config.toml
n_experts = 8
d_expert = 512
routed_scale = 3.96
balance_bias = false
num_attention_heads = 8
norm = "layernorm"
positions = "rope"
attn_scale = 0.125
lr_mult_up = 0.832
beta1 = 0.95
warmup_steps = 317
Below are experts of layer 6 (counted from 0) of a mixture-of-experts language model. Rows are named router (the router's row for the expert) and show model dimensions 320-383. Each number is 500 + 50 x the weight over its row's rms, rounded and kept within 0 to 999. Numbers have three digits each.
After each expert's rows: "mostly gets" lists some tokens that are sent to it at least half of the time. This comes from a sample of Wikipedia text that the model never trained on.

# expert 0
router:524467566511442435567500473519515431485449560624506487476522468540513487458510489587480468514475400419529553523416539542521448494574492461520586389473506490502468460450503562505456434477474614
mostly gets: " his", " its", " their", "%", " her", " this"

# expert 3
router:505564470479478586438516477562431431580483495440448496434488489424440553559563519486474589488506562537429474392491484469364533509463462480468524569454515422435544533453552485490451479487499485
mostly gets: "°", " September", " December", " August", " March", " June"

# expert 5
router:452565557472467465566500444506511517481526473551557450534544531493527451545547467461556513500477441444453473498586552564516489515521461480448484512585573632538468593493491543587480522417511379
mostly gets: " Ti", " San", "De", " Par", " Lu", " Ne"

# expert 7
router:466514555478476413562437482486559508465559548519487533558515564450519473588474605535545525426502575478591556540409415506472636469518525451556471547448481476476463549419518562501475570501492449
mostly gets: "1", "2", "6", "19", "3", "9"

# expert 2
router:557545554520517444573567468453508503422485426413463509462479439413559566540561480383475447510528559595486542392506401465417456492532562486475494494553532563579541454527400450442544516551557456
mostly gets: " Ed", " Ind", " Racing", " And", " Bi", " Ash"

# expert 1
router:437395444542496485491492594468534504494497469364517503584431502486438432429395494547553477507488528454397450563469504401558480416431466598559472545476448464572507505484503566514570598617520504
mostly gets: " well", " being", " including", " but", " included", " del"

# expert 4
router:569476480483454534478540518597474503499499521514420521471488540540486462391519472489484568543472495445543516468487515552553479595550498570439516546499491445428535592488475487539424502484498575
mostly gets: " Ben", " office", " Jer", " role", " Wi", " Mur"

# expert 6
router:488443489479535511511535486545476472467483594519486494485541511491502484528428553586488521562506503478517542533495404473527493515513541509502466485428433460559454600473433566559512519484438472
mostly gets: " Jones", " J", " JPL", " Japan", " Mc", " Michael"